config = dict(
    n_experts=64,
    activation='swiglu',
    router_score='sigmoid',
    lr_router=0.00107,
    head_dim=64,
    vocab_size=8192,
    norm='rmsnorm',
    norm_place='pre',
    positions='rope',
    rope_fraction=1.0,
    init_std_down=0.00365,
    lr_mult_up=0.978,
    beta1=0.95,
    decay_shape='linear',
    steps=7865,
)
Below are experts of layer 9 (counted from 0) of a mixture-of-experts language model. Rows are named router (the router's row for the expert) and show model dimensions 0-95. Each number is 500 + 50 x the weight over its row's rms, rounded and kept within 0 to 999. Numbers have three digits each.
After each expert's rows: a language model's description of what the expert responds to; "gets" lists some tokens that make up at least twice as much of what it gets as of all text. This comes from a sample of Wikipedia text that the model never trained on. Tokens count by the router's weight.

# expert 6
router:530519497452536510462480428551514495535573491536463446439512502457532523508550517426429473465479531570538495530516495564440485542431554531466394519507525479531365414483408460576526496574393482476519569504455541500545363473544496492479421378511462551446465474509410548510492479500447480559
What it handles: Proper-name word endings
gets: " on", "d", "k", "on", "t", "er"

# expert 5
router:456526501497547485441474443556521537508552500434508470495550584502464404471453513489549615489522540578512554494503425475486518489530401430492482524505498478496399474511476469528432484546450486493566453514428462584527448463484438436498458547475552570424550612516421522464536508587479436512
What it handles: Elections and government
gets: "|", "  ", " the", " Party", " election", " Democratic"

# expert 27
router:539406487481477558523474441530516433521528519512484450456370540444441517464455532507474627561460571588517474477536492476590490438457588546451478534497439412356477455515471441491467476514454480497535525515422518599482480463548455481485444510531463430536578493512562561477495533524568433594
What it handles: Given names and connectors
gets: " and", " of", " by", " with", " John", " &"

# expert 22
router:467443425568562498497482535544591428568466485460525592504404493469484434467472443498449569493474509517505494481548487517523469552455556517423482537454477525346478482553555550495531495528454483482527515552400425559493564433517430461543323482476517551422524498500518541479535539440522465510
What it handles: Biography lead phrases
gets: ",", ".", ")", " (", " a", "born"

# expert 4
router:599477478445516499559467503489571396562556462485481465447463566439503537451458527578499509548583514563484491519564590385566550498519474485510487539477570398541470467544491510493442478499475474400517414529488490507550442471509423481478426549473518474510504489607555568531567494593603398541
What it handles: Hyphens, dashes, separators
gets: "-", " |", " (", "–", "|", ";"

# expert 61
router:556438530460430504569527484521547419611482514446491464424423484542459581489451472532565507526501552497480442434516477568556439482507430505512517559423484477463515452528434533474488494487383426429606446583464538553537403537492579438524475530515452535478559508487454640612472456492482517506
What it handles: Indefinite articles
gets: " a", " an", " A", "A", " be", " was"

# expert 31
router:583520460541463542507473486496601476551495435469482492430475515442556498523534505561527529533478565566461455558555437447472525439446472460439497613448493478415501511517429479504433434525437441392439445568423551609468462426562429532465448450499506471485541635543508576523495560543522505498
What it handles: Slavic and Cyrillic names
gets: " |", " Z", "а", " V", "е", " K"

# expert 63
router:474499536474556580469495520481587523495496452492423474469506453415537436516485562470484525521420501472458514484550482514508468514493394419456512550390538469382494413468461504415501543513456487515503540456515547516506423481463465434519337418491456541440591557538505562464551536554498462524
What it handles: Capital letter initials
gets: "M", "S", "L", "D", "B", " C"

# expert 33
router:544447542515523612480493481615532516540539431583504456440468502507470458514531524541550538477592486629528445451535435496495460504575478505465534475481520445448488461516365456489512534489485525461562493555432516502492379464549497507560371456468531553468476521470464491476612490426509561546
What it handles: Section headings, music articles
gets: "=", "'", " the", "\n\n", " \"", " his"

# expert 25
router:544428479499419557455447488491543424577570510449528466472550469542507545503466533511528518565536550558471543549482433447435462547466537509489439509567525458429561506550433450539543501543490467462480505454473507553550454448603529555461401462446507468419518536495408491505587563595500456518
What it handles: Narrative nouns and pronouns
gets: " the", " a", " his", " her", " him", " that"

# expert 17
router:556483509495553488494500485523574519501525401530545482403411478482520553406449538508474629525464503521496441550428405489566421484572568423454421510464444457499406485564479468512462498545456395508511486498443549557557503458462426466458472555417461379397519568455524539464518534476530509493
What it handles: Institutions and nationalities
gets: " of", " for", " by", " British", " American", "al"